From a checkpoint of a small mixture-of-experts model trained on Wikipedia: 144 SwiGLU neurons an expert, a variant of Muon for the experts.
Below are experts of layer 4 (counted from 0) of a mixture-of-experts language model. Rows are named router (the router's row for the expert), gate (a neuron's input weights, with its number), up (a neuron's input weights, with its number), down (a neuron's output weights, with its number) and show model dimensions 0-191. Each number is 128 + 32 x the weight over its row's rms, rounded and kept within 0 to 255. Numbers have three digits each.
After each expert's rows: a language model's description of what the expert responds to; "mostly gets" lists some tokens that are sent to it at least half of the time. This comes from a sample of Wikipedia text that the model never trained on.

# expert 9
router:142085188113139079168106148152113156132134145106144156156078152108110133176134151101160170063075126162155132118219174077118156123165138143134101122113090168159110179124121079080103158089104160134168150167065125152126106101106115121117112142057031160123143109127155111106109112102042096152173157146102127145177098157112152077149097165127176179115150142188115072159152132126103129133116085143148157105121147149128128124111124145180095142179120132145166160132081133164138148119071115119110106190115121043162124071169146199123068143106101109126162124085113136140137191091149114125
gate0:136109138157102105133102097132157169161127209147174128109088187064170153101128116093115169131177151106167139172184132120145095133125104115049132167106113144142171122137113103114117151086163132137194181138128175136119120168158093128053176166076106122208075109144123183161112038111109110125144117110136114131110176166114090105103093141131186181159091094090167189131122147121179137179156128121153183099126084151130124113145173115114108085160128166096152119145121165155117043081115103108121114123137101130068117111143127158174151126121168113177093113111141127170071154094161109170
up0:107130163105134142085141157106079104123099097120091170150150123215108133144104177166151118093127141112144137168102106147152123158168127102151149082082076110120086157170122168183105147124153101109113180112129100131132145120123162086154141107163120085104177176170114148079115166088099138113180191162132217165092066130094175095107152166101165147122170160173124166148095190158098065121169168134099045149119156114106118149134135151111158118097138163072036111135121101098112141110131153203076099107121089101137175060159092115123093131125121113133146165113180156091104103116136109100
down0:069139150179135147145125099115110068161155160104118119094073158150121122073139128060054137080117177058101097169095132105210144188081136110125103173128146131099144132154144127127132139083081162149087090115141128100123181091121097069138084146155120065106105148114113121178163145116147121214165204115115124146146170132104147168151152175128107189108164083218125092121144146134115183122131156115097173122085127191124101073073168151172115149124122117103132143152128098123115092169151104119127132120084144092141075137142113169203125150097139151139113148168149095125093146120131128170
gate1:099150170142158106106118158091125131113153079092148120106140118135098093068142143171160175143112105126095088080153160100129111140088172135190083115103112180062156170117197124122090144163121126132132127127104146113147125156045110068154065176158131168138090121147088108096167092151134110145172145118139137129130142129199150113198162090175170135088173153179098119109111149100067107149135111081128120162119113130141053199110155104099147186060133127056148150129132155179101183127178048133133142104114107142086116155178079118147106159134131181145140125126152139142131141179181143106
up1:096112072118120101155071125154097129128166065106139181058138135113163107074072070199134134110149128159159107075116123166128133111133197111111162103144085108159142121108152163147103118128087133082048112058125116062115144099161121172134131130117116142174186122091098124178141159102113214087170120123147137111101097116154094139151162117135193176118124104053115073142125076122118116159169153164141103136139118148126098120089155144151148161107143070124172087098149088130159155109133118142118123103102161082101122128092083109128143038158145104139116131101068086055075107137142116158
down1:131122112103098168147183160135127145150067245126148116129084105167193077167155104139097163163101193115122111165111132138138144117139121098132191115096130126157137152155089175117165176152127111028133139172120101168158157162058149181154090126165107132149092120096141122103153045111201063133092132156096134157119069180133192167083159147144138116150129146128151097147151075099162116137150108171074116173153145095169107107139115146154079105143180126115151087122131145121144134151108128094135139134156131112131147098135125126163167114149119160182086121161102107142150217153083136130
It responds to: Digits after digits
mostly gets: "t", "9", "ent", "0", "7", "8"

# expert 15
router:136127183164118130186108167169058158187120190137106140172109086092161090100163111081153155119133154143083150121150167106153102165137086122153139134124108133176117140054083127129140170101180124139177186198068138106187117172106170126095153148070081136084138079189101129108166126087117090126192124126130091092148148162071165089138139144092172092149144123114101127134122183156118121165177096120119153122141131122073155118132075149153163083131127123071108161157115143164119142108081151045165113152112143075183103163151124161148117183158122105142142135086141162142139138120070141162
gate1:115138170142165137144109190101103037088180086089064148145134148128135069176141221138092162174147178137208108141158107129191125090112123111152103134120084118081095126144128184146159108104158127101189138154142131113124145112116151162124134143124057161085122136144101125143211123163117124131106109182160115121151158129056107112116130153081079098114142110123140144149099191161163130156145154179141149062094124122117186135166144166177127115105103136112136094099129140109106124119098158065112135121129161101105167162121168050121117110103094148142117098149083153166111099129161073205
up1:139134167170132132157141119130107119155103199030131150095121129121138102203147121074159108138132104124127160137138084101156155120088079065169109116096136104082128169113177138175132120112139103059125137140114097166105088137123155086061143119132129128141163148109082164108099128183109157147104169176059079154095171179072139119056113172137187112069099124115093187153173094144103095128185120132152160120126121175101130089147072119076109131122189098118098121167122157081135107145135175134154213129169118120144123195114122093144152136120145119104178179135140118144185082104125121130
down1:181135099133073095103120131100089133184121102143156156162078092079107117132173129137087143101116147185161154143139129149156117129172127142185150133125129127167092119105152142118096119191152186069083144104098122124083139179145056127150168134126206158107114123128132109112165114136144081111117115054061160112103126173162153083133104149137092127121100120144143143084121141170157119104126051137178184182129113035098128148160119187140059143133146137082072100085137089116071101148191135164140092159167112116106133122058164145113166136167163140126182118162133091078116102094132110154
gate2:122106088116117114102031125128167133151077181137115114125192069114115168083147167173111157100149145116118164113109177106092117104100131141119114138119095104152159129129136160117093133146106167143145113162131133086165128132151163151120176147177129112135160137069056099109110167114133154143124162125093153177093106118141085089156056122130077138135240165152154120139187208110125171164108130154192154123134101121069140130117108109145162187150181132094138156172074110098096103093153115113133132145128107110104115139057107098181113129128185125129148021122109134134149048138119106106
up2:155134141175113133051111111103148107142153121147121115128059124160156155129128154117145178113132162142136166108121083079138152142134070109144110098111120118121164116090156155152171118105078119106167158092110150141133177108173131130150162126130194123134078102127173118093094163181144065086197096112050115144128159126169150130086139094138176137122084107144172180079135126173124074200139100153103071151141131157102153137159088143070090104161082114124143123122200139130162169087077085136115045154109079118186134176137117085111068155114170157155173148186121170140093150089137143099
down2:169182174097147126145131138142084152095130147125158117177131128144061135108175165148148122157171109126173088146145143135103140132140132094140129119143106107189171126148115111044072177107083147150095144152064088138165099131088154137138130136125130094088181104141104115155116111154116113132121189070116096121092128148048109121151124083107101146095118099075183200084181148181125191133146110134179103102173151114147137167174108146112219121137155129126117093103112140148177098125151120036111176090170108129105146127094103081190137113101158102151112089186152158125110129113102119215
It responds to: Mid-word letters in names
mostly gets: "i", "han", "ุ", "e", "ñ", "ï"

# expert 5
router:171136134122133138185135127117098176144149121171123148149076118112144182124107170122159137066093134115140128140100124146105107161173090159108135162162102176157175200134130093039146135091118110163103063139142191121162201127158078104117147129095142130115169100102117096127108157107068105127120184146137096056117108145061186061127112122086178194202134128072106099134130163140167194132155073153115143115152128102118164110119114141210114104107168144102122172181095089087115173118115109093126139139112140108128128170128141188122128147185111149118104103138191151083165140106093119152
gate1:109134145136139108183090114117169128127157109092136132147201145184157137104090214113162120070109159146094101156113119176161133085138136094171108160093137177132139171109089113112148158156113138164115134135147109146147135195126136115047152079112131104132145143111124113125164147069131134119082128063165111088157103132139136112146106153101066096139172111106137115049117172122157187111136152190160162075084107089143122099099111129131133124126169142156149132180076078088141184155138090117161092181163172136156136057136138125141038156129147135117123144202146127087118130069111138220
up1:104120070186163113179137128092121081137117083092142113136165154127193138132123168134151126111069091189109065082148112127124146113140105131078127123151137106168159124088151094120120110100114114098165083115110047110136132161099095120136099054104127162082198112138145177174115126127133099144153125133130159134097102163144102148130145109055104152167144122082075148138142166161121184110117076138110149084059075131109092109102099156156140128073197041102102121104100102091115141109075137058155103118190218124175127141111119149109151101140135133077129087169134109119072138105096157129
down1:094145141169065146088085128055089097169092117145075128110096142100102139098085087177062122090082042082120129126108153150107107096129144178156106151137134128095150079129091133092138146162175123161177124134081064148090183162123147177142115173116082133108124159101114118108137114159144184184104120144206124126171147101116110160179165081158105090129150162151122135086091120141128142085129128201088149107098090147126099102112100124112108149153124153177098153144153130152153172108145066112215141159139145124128118110165116135125203098079163108177115105136190125136072115133152080126
gate2:121115130120114109153085080123142117103159097159153138190087120117128121181113076155141133165129095106138119133121104189121114208110123145117135062105056125073122164158172129121103159126149107169170147162142126124177162099094081111123109079109078063177136120130101140136165172125041211120128183172114073047144170127144177077119123119126105146110136177133128132142130125169125094150169136139143092180158093112139116178121116125123183168085095116118120144149132094140127195095129066127157083130167128134051151128141135173151134106181140163060114124130177142103116090144153056152
up2:203114162121121088101152186138075064094111129149162142134150152102118167123072091125144116151109126164098143166081117043134143054146105123103130112124150074155120111072095074161133116115113100123153117107172152133079101160115174101167124163166128156072120122121166091203091120126157130136136136136140175081122136157196121120140195093138124099155084084155105135135131184188165102107083144169121143176109128167108093082145137182145123104138097194092072134077119176154108147165091139141094161117157117095223110152143094098146108071131184144148146119131151111111131176121146156091
down2:182081133174150102152112074098110128091144166096149096252151166123106125126175182179129166178078150147143079135131150149108094120119104131139133075101104109091145111076144089121113150157136109154126075137063111151165123107158124104077141156192113121146149139057143078108132154101188207091115129151130140121085088149095154178171147145117106096145120180169113128116032089134114145149109141156132134168131130157082093140153131097114090113125154198120192134182073154143177140136102120104136175117160091144127139110150110084116130164071098115161117103123103087166150114099137148161
It responds to: Coordinates and unit symbols
mostly gets: "°", "′", " sq", "PD", "PS", " mm"

# expert 22
router:143145165120183146131091174128099128135153145140112174168100122139159112089119157077181156173113125204126162106145149130060152138126114093075079126122120119158115131081066105100157113095128151143101133145084181113103164181166111104121146143092145132095073124147132122115112135115108093131135135159122201080160095174097181148108072137163127125133172131153115090192184184160108166190074133148127161051128130126030129138101074182118120096192116066132138150111141133151116136106114077075158161164089207095144164101102109157084133139128100098148178147101094140136169143124116108143
gate0:099157120158125084069143128149066101179132098155123158106169094116167157119109118173085126136149179108141123107108174122154072120198146099089153169177093179130103103094140076142134142110108206060113104107160103150136105123100178193143117099085137145050118101125166165079086173121112119158138150187110123125084142162148175129126122099147092142151124151142170113108140053152078177107161111122133068154146117123115112075134142086158088124089103081112146162194060130111173110144157080131113144124113068124109146147113108099055122122109151144127151086153114064077147161170131161102
up0:123101132112157086136101139087081126164215179112100116074182137127144098102163148137120107129149080100124176133149141093110142137062118150125156166111131083120105137147139169107166151117123160098071111117131129188067129087141133090115155166142135118140118143125150130133145047123132068116134138102191081134142145151169133131107129094123123079084187127067101132122145143114126102072111123103117058112144146100154162094101119172068151176185126111121119103175127099101165112180107106106097141075093133088157137173188184124140069210090164083188147104177142093152161197094166145112
down0:159132072123099116149150110123161121114172121117101108133117143121062129130097113053157155122175146163154164138155069140152069141127118147191068115078115109128096130144125116057116102140063129188153094181151121089168123173070189118143163122081120104140109168107115125143156164109080112133143117072103177113155213153116137116166126162093135097110140094087109131131136162119156139215104155110190159117126152071116202132126114115135131062117124193117158130094167111174137161170067110122144173163132171091127116091113127104080129069098129146196085142198123141123148116110148115136
gate1:099185138077087094092083128106135107220150118137132094080147048126179142147098152077118109141138146128098132103151096134007150142109105064093132157150147155113147097168129135188103155133143160131146137141042170135145167167098107144115162098142127102185159117063085103164091127133146123120129130157046121133123122162131118132176094144141144090122126125091186155125178113143163169129122197128135131133176099126169106145110136152136157134153107159162079074115114144121115107107112113098089112062167094169140142063066143188138104079102156180099128130106096110121183121120128125102
up1:163128112150137115136165147149145079178115145093128098159158145127117156112080133182166127104116124122116168203170118064171147171119142206083172121162131120160117119115138150121103122126136188136136135048125194144145064100167173097128090112143110087067158107118140157113167131110078149134168154123138085158109083143164188169079115133107134153108161182116173169159104104076145089126170149173030126097119136134111160065113139136143121185139068148117128114186125125089189122142131114116136181131084096132092070130136088116059143177152139114181144123082113157117145111096144098170
down1:150139144163129128085135108141134171108155166143174123180127137075142127121124171088116160100115162113153084129110122094123112127118103099113086086098098128107140144115102148137108161136159115099150116175044102125201152148068133153173133163133159142219133113112117170102031105146127127108098069079125073122162169091055094057170069187116111113127090074124114124115173113140146148144104060130162084177229121101144104120119138108126138079152144132164169124140100113141127188170099178144081074065117164160115131143113088141148143117087121107146122143154142164181109115106116124092
It responds to: Prepositions of, in, for
mostly gets: " for", " of", " during", " at", " in", " For"

# expert 13
router:120105166173094091151110139095077134152145141134103136177136087140182098113138139139165194072105132151126168081127146068149117177144085114146058133167099163119073187114083131141108177119155164149107126185130124146174159176128086083140098110042066090066097123094124104166117133135097123107150178159140154123150103197073126117128090124116111119170195133107120122139149113119078140181081067123130150111182110153068181134104139146125081080131184047113119149136097127159166193136129117117137111115086124084121134155117099149193143151102112124151116153149147103176149143159084131156
gate1:109170120134087129111086150061106122131135179094026108125130124117169134143104124089144128100183117124087147102127112138127211103117130112081140118073106107117134103097150110127152116112032104094115146171115116153105130131137068191095131138087142178157143152163139124149140107126115127068143154141145127099134146091133162219170179131089120140116137130113129107201091064147146100113063066106145211171154148123167111148135062131117072193102149140135127138176127118121088159120099115104161112146118091102126128143167127140154133138132111196146124081078152137088072093164089144202
up1:129085108146135145130135122103097133115172147139133151122085148121216115116176116132084130107121187157079126130097183144136130098088098107089209130127124148066089153145190118117206133144096075101182115145156135154102111077080117136103073139183190135165130109134100137056127133150138170090099122116120164064200141141120138184117142133128096119123122082160144143169060109120099124099093089101148203170132145135195154128103142126152161176140170127159133131178120123144091098175097097066138102166144153107127168146100073138157131126109158157097087058164119129142103104109126169194
down1:160114169117107136080092058135100151141117148138121140182160131100135109130152176133089126050087156056100108132163069172153144144188115112168165116178138159107114189129145126080100124119167137161113130096135125117160141092099133123165111146126131050144144138135139106118084158150144077134107121134075148089078097138178159120170157128168051093171095079143176114117099103133073099107132129119074109163019114128082117151145056119122094151065074127125119131140082174148152138139156170185113161156144130134156171119102148091166093091144145107107084104180073093148135124115089115150
gate2:176157148161125176149090132149145124099181176094148096164132130138184108162095088105022194145126153094154112170170186114131142115126105127147097111112101124125136130154112163104077122121146153147098176167124099124093148149176102145075048092114174154125096099122112143158133116143187165122117128124198113101148134132077088130181051081123107148140156079126111129151157119061105086148072048081191102117135151172084132139118113167097142102147160151105132103103079131140121155153146086133101106098092094101123178107162100040178129111065162117129096126153153099135116103135159131137
up2:128143181075185180064143122081060062081089152129122142067091151158114063103144120167161138178138085113080103121140119155139128127143125087036119106117155130116090116122097104171123101131175141130120144134153149145160128105053121091101157130168136135105211113115154108168099101175175077051158140126134149138183150106124063098110149144200122122103138161135077166147150102134232149102142144161082149123093138141121136125160144139125125155128103135175111166125117091159074123074141075170145134167108130138123118129152103204163075128112140113122071113125142142122145122112141119081
down2:197140111128117118094240125106128085095107098151137146137132127120218146153156106201146119144115158158157057146204141129051125148135119162142153164174132141115158071128119059076148166085099134135118105148147130161131174074159124072069092148101108101154130101111134164168147113127165145141151085169155124074080111063134151173137109114117166108174153154140148138114163162100136125134136124127116171107089113129149136132116099126094182112083132129168147112132144150168087094154170156102122130085140130097183053141104107151177114176113096074104105140112128140111216106127181103125
It responds to: Non-English name syllables
mostly gets: "ร", "ah", "ม", " Kh", "ō", "ku"

# expert 12
router:105190185192128084178108172117133166143124101132114125132028146125108149110132135084156169114141161155136166110150136079118116188149082102111114130129085150102132160114159142150079135097083205140100103135041163216151132129074131123126150133113071150078107115157140163114141186113105091106224168136165121120157091132093113095121098105102148139154199140114122134204172159100157153110148119169136158091159095112122148122131142148142105124125152160106108189154105118144136143045081079088135150121144185105140144141120097136146112118117127177164112117082097155101176170122118078119
gate0:139149126107112138133123150100137114079138116121167078073109148183123114072143146148124163119117188153073166120127104177113097106099137117170168066125176143108118151182152149138039157122108219134116119100108068203147072154181162097127171229124130154163097164165136107104072127145134102106124150097147097159106106163145132125118148135168120106143161142119106129095100099106131108133133099152091133081134095134130166169168178128139139185154128112146163122138126153112047130175092094173145086122114133117146180128161150132179071147122074163143137158144141178090209168152183151104
up0:128095124139131124145076140087175134185097126101136124152117089111055160131084171152171187150097144147163204109133152077144126120123134121101173130140141199154158072132100136107112125212103148127097105070120141133170121096117102172100079122118135140132083147056108169147072158176143068120146167189057122097142159116151128110140069230101089130153106189096099114136093164147117107117136111108140145137131128126177127114115151171101228090148145151110117072157085146131160124137098113178093186118173086166127110118146146068146127136164150091125146106137149106134090145109099121132
down0:147099096097071137098172172142120130089192128152146124089158145175070155113124126097130152126106171130123126181067113122130179134131160102166118079114120107134110166084090097152129179134218136125155217168167097131149099127133096129156193111152125068116133140144144100229107091139145102163106133143129111170086109117149125145180099154093121101108113067152119148133092094126139137147172176137137100055098107129067100100148169094148077072094124162100211162159165128137147175158149124103169078101051127097097158109131128149078121104144134150098071133159137147135135110128129161100
gate1:172149152134112133107107087128157126112178096089159146149098232132115128110140181132210104120165150135121122153150088165139112162089155103086134119123141150110160129122106127124108181112142135095170153102136115158101158149093106125120157133084120169117115112156155142110070104155112092112167109083143138112086138123137206109066086077123149109061202138073146153228152165117123144064209123172141143107139091122138138146155143118156140117110185170109105161152145062144126110143174118141108116063142130143114116095169146132204124066051101103171071114119115143132133185129140151168
up1:090125111139106096099076162154137193091135131094098139186194204150107141139086133126184187122148109122109139127107089117120138140112098130163095108128124101099111145137140100100109107119121183060135131068060100086106100132097122130163137149098166153109143114112098107182113062102144145099117152032130117116108156075081142133126044087154107103144153183093129081153116133099126132089185149182152138140160104145135155165145164156139050169092191138118103164113088121165116137129147160174132101124148107093071103102085132156143106104109153182092043091129064108132157141096106119165
down1:145159126053073146200164186143131157116111107152162151145112167129090124119105124137123148103111170128125082085178094124083149072159128148101125127107115072107209128154124180173099112104106113131169135089154182155055133124114126119123167117112170144133139157159166160063126135146175182119149098146177164093124156116124154127147153104079118107130200084136138152201151106146170084102124185077075155136123132127147092159168163112056092139118073161159141134115126128118136127110140089112095142122159127182065144099144101081138123103100177133135170105128063089208076136174143166129
It responds to: Clause-linking function words
mostly gets: " that", " which", " who", " where", " they", " when"

# expert 19
router:108116128151148138126095184075101166185182172152166154130101116088153088082123144107109151121084147109133118103157140123139101135127119182100129080102092163138148162116073103115095125108085171147151135133097139191145104175139114103120187170131086162135104110145163115172107158058088149099110110169141120115160105108092133128115121148088137176115159111107083109178124139129081156111159077134192176093145160121113174129098135192081120085188120150167147145066158090128075154126094127113160183140078181131164160098165070140152045089122077071169103176137123095128167128121163083188
gate0:146100136133102178166176133159143175132171109163093197201118123106126130128194187113155104111145126128163125154088143145102056049178095139101024123111157109139149157108104155151146071100120152059155183179128155121060120130088140114128146103096190122129126081138155133101125175092065155106127124114064133155105122132170114111164159135144141111144091121160175095107139153157171157093087121079136074118123159123130121096165091184115157114079118164125115131131158149076135171117078107195087114175112143114151165164119092123081086137087115141122102101170128122108152176152126107171
up0:115092112126121089122133119143109145156106129138115140073120121189156120120067127150120150093157131152122120170151163153113166171124182147177181063193099134116160091161152120097142210093136096165110036098088120132135092159140111094122105115109056149131123153128143072156161118189131109166176119176188094075162085122101127148099100122083127126170176191138117186153141122082118119130167146117083187104099113065090156145152136138142104136115163120124143177145136104151104057149075126135081137118145065181035116116136142119127162089116138098123133106129100160189148126137099187153
down0:099115134096153124118123117158117114098128120167136125165096083077133145076210109166148085158081128057130116143120142157185100106115084104165096118121159091182107117033067097161146130165137167126148163118148123158106108082198162148126141144120108102160176137096172121161118153141107111146115112127165138116133086155147166146180178138119145152111099173074117170075134046164154143149152077090137115097136147096136146121078080120101147108115137126138144108133192156077119150096115192123202151163096125104132124133111063083095154126131089099085102049126147074129210127097133099149
gate1:166131137178089124127114097118131135152097146119142151130166182130135233126109115151167111161145127113138106132101045113146146120063132059120161164119132119172150135105150135129162099074109139073079093112108064174145085125125127122180135135132105129158123093225094131110144133100083119091089132184098094127211134153164129096103142136082108121167122103098138185132121112087161148074148136120139086145170181137142143117130184135188147130083134158141109144129134177212159110087154179114160192192138147091139138135105060145130155093110119140114113133146035134173146154123153102138
up1:116128087159132037140138085129143178105163154109109118165131084102163099116147138148137125109157133164181172085089190096076129153155145140128101067155158162131150106132152100116048144158154086179151115126104078093140094112123122172090109168091106092147143150045127150115138132135173155089144071148066183179118200090116103153094156136170114108136124146101081094147172137128086103174114119099151118183077096171052098131122168114184140120161176122161148117113166097077166106150089112120142091171097132140069083159186191143109130152151086129139117138104135106126113098172135129125
down1:132111188136138158143127127113186108202115130143200132100189137141164143106137094100084063162145075105091131170106129140209109102092186098130119141094139181172129158122096168139175141101143107157102106150150112159095129081115165117189126098133130117103089154186082147095077150047122122101134113206166087086151130172186145125110090122124130138123135070183171157127110135089153101096118119114187124079217166065163160132140116154125107121067128145129190131107110141166157147112123132183101156131151178114175127141085115119167149119075164137147123106142126087131136169120132104112
It responds to: Commas and connectives
mostly gets: " to", "ically", "ably", "),", ",", "\","

# expert 23
router:138207145158108144210127130115139163143158143136150157124126111057137133115198195105127152112090128138121126119187177123090137143144124162131088142131126205131097156108085089088103158104087118118123123147095147118232144134111107099145130149122037121076085121096182114121124175114077131117171160133090143111202150129085117120098125134132206149109172068114135082132140153146160181152134128130139159095153140121105146172131125147139053098121176150153164096134081138121139222108140118064140173171112131109220119152148121147173106124181115123142127154101120112126152159116140105152
gate0:066079175158109093091129087142122180148158069084177104089152105143121083110158168158130126156119081120138120120076118151099155172056140134126124146143111136122129085172127124143168137109072150110120143119144126102169064092119106151153128119105117153127131107128109163143171143148121096103168127111110127081190157114098055158093123181115153146171062107094077115145150211120120133127081137183142119081142159150062167216149067153072135126135095121172082127106094165125069060151131136091143143152153140106163114112131119158151133120199171105120162091120191146126120141143122198078
up0:057112112154145093106091095154159135122150082123148195121150178176086084127094145107113131147142115111145117201112137177060140079115118151144121095155109134125183119131136161140113096107094103109142105093124145113109101078163132097098170098103180154146101113126086065164159130087116098081084161078108170047157099115106119141158114178158199116156059089070068127149135182100158145119117142194103134110141113125103169161149105114042185195154123108172085102143147057095136094126159180130140077124173126106154160139120099150126097122177145096110123118119115116106101125153136164094
down0:172172102084136118115125154109079149154138165148138115168190130108127117087162080154100133119107198126134115132168104107140107164120182124140102120079166113130147143118161078090130158117188128113163150138136192157137163144107116128122091141101143144112170123090145139139138110110151130135173111099111121127126137096157088088116138078155112177112170159127102029126149165193100062110170071154116183199193104134082106121034126153159128135095195123131122160158116139112154187139068093109141152101109163132116123104125122077133173152105061074124115143113089043148092091114083122191
gate1:096137114143188123098150168169076102129108120091140189137093062125132106131125113146091181138162120126166159127112104196156115073132162146132158058139089138095113191093141122117094102162135096157086090131115121136132080077094153062118142070111187122108098114099077113142154100108153161193154167076144164137145132082135079133143109104123116127112097122157166108159145137067097114128136157168106094137204066159158176130084128122138112137056139188092086146109108137177093084112136120170129159143116098124145223121137119186196108100145141081154102148145075129118155166082139146121
up1:128188114142107112148139149127106175170133165196114077091095107100138129148157091095189184178126109097081134137115098093096128089133104133174134122124127136112116152143124095110093086116158133148044134067110176071100089090147116082084139175079132165119058074179152131155099165136150131056097094158048137139105156154130116152162137101096122113161108039135102100156154142125096160116167150085127166135115135183099130132158070112199151083134138090116130082067146125202132104074140108118106137113146170142162124193142145102121120156075147139104139149105128175125067121118122126130
down1:090151110194124127169135169094118144127122143142121147120097094111168088152086182110210222138150118119099154136106139097129157077164111194186163125081119156132026196124095141088107127091101147155079126138078115018108157057165153132105145128093156159110097139147190142205126179139091124164132119119083155163055154136186109142179118090137076105144046095133148082133180106122138130151142162065139121112123130145079086160133130141165159149147102098120143135080170093124119112131126111125106120144159124124153144107122135123140117137147113140163132128119146149152104151107164125117
It responds to: Table digits
mostly gets: "1", "2", "3", " Apps"

# expert 30
router:163115119158181122141155145101124142152158173206132193139112127075129144093169131092108223098122136123132133143128169144098113156133117138089116103133118192192135210088080106100049109084149123138165139124107144168130168196155106079096130167108120216148112140125102094125137118141081116130083120209107127135197113118092190086104100101102185146157105115084136114166160144140123129117104088135144184102144168102133145147121143118138151104153141059133167144174102100142115159127152131083130124149095174143151157133167109175183123148192116116172160123084125153152198154132094090128
gate0:102125137148145132121114124128114090156122146091136182174097132158161138077156140143081122053078142132170099088097111101053085111119197130169124154151143150204136105117098155040170168092160080137143130092147135116125110121163116166162167118137150123132063158110136135166093128092093085086067103123145150100139131171065138116132061107130126125166114094105183152212111144135163155128148084198081106127124113162144162125103107140140159187099113110115156107176127167126187112175093097143112144113115118152128112115063092103091135096056130049106133181137130119124085101082097146103
up0:121115119159099138113106127051107144064181124164153131107135057163129108108073148143083122141159128109125166153158133130148144104072169068149132142129062123081137140154130092123107096146149138113095136135189121144125106158088166169064078108117125158178185078105151158073108147191138073063145081095101128136190137141210140085149095106208137111116127132195083091147174093094180190171157147102182116116079101157103129104092132131109058122128136107140104138097088120132141118079105106134147154184167110082140128160077144190127090133127117108128119129113112102155125158108139143152
down0:107096100112133120073135141140157121090109112151089090185097107130135116066115170143054149108100150183112132114090157160107128173144164150142128174141112159135058175132175163116139113108120115106140140106113099087156171113118091128163127068111145199114111132087135108142073123166127122124169150113162174145100088115146181081123049120137119208156147135151151098142132107127173103064109120140072158113097089164081059162126077157128141141153149117147181073183113133060164093109088137188098094115147178110077166126165122117072135153110163108093133115120193136091098118102082128068
gate1:110146161169179102134096112112140126120085112162103115120109121167141116103111133143047144153164131123158162145075046145105144095086122118181134131148108105128175142204137127117114170102091106117109147097139123186114095165166065150157149096110131130102094180136063126133144183220137124112163074112146117135131086177085081117151081148072130130163134106109116177111155151063089167143130104124180166138113098150185102082092160156106152092107152067161139096158078112131077169152112054086110133164147084124180128136177112099101143128124110112143099139168100153184133077157106082083
up1:201166078126067124115133119134056177178129114163144078134165144131146174155046180161173138113201119117109078173109146129139126155167118152084113176171120108145114149181156078159179137151141142112107123096158186128120143101110192150105129109086172095189174116126209111141094107136113122118170131172091120135160149082201148157127149144133106084125165150146133083131146133125105136128178120138094072141160139099120140135138159124179113135200130129121180151114184065094128153111092106101143158137170119093087132174093090132115174118159197109093133148069150108108112148135144169143
down1:101165127184114113145123134026123119094061166171132116129131106133149132105118190146122132150200088156140172124111088120137183098075194135132144153099099137124155127116126148147080111154088126087189141082082111137081160141131115082116144093135136127093096151122123128134158166238223111166127105120137161151103119170079160102132123100095127160103130136146047206087126132112124166100158076112128122149163113098090116125155181112186146098156158120144100135135144153083092100045189125120120132118154092118144159130097085155119124122160073156137149124161113165125167078104103169147
It responds to: Digits and technical suffixes
mostly gets: "ical", "ium", " classification", "ization", "cies", "mic"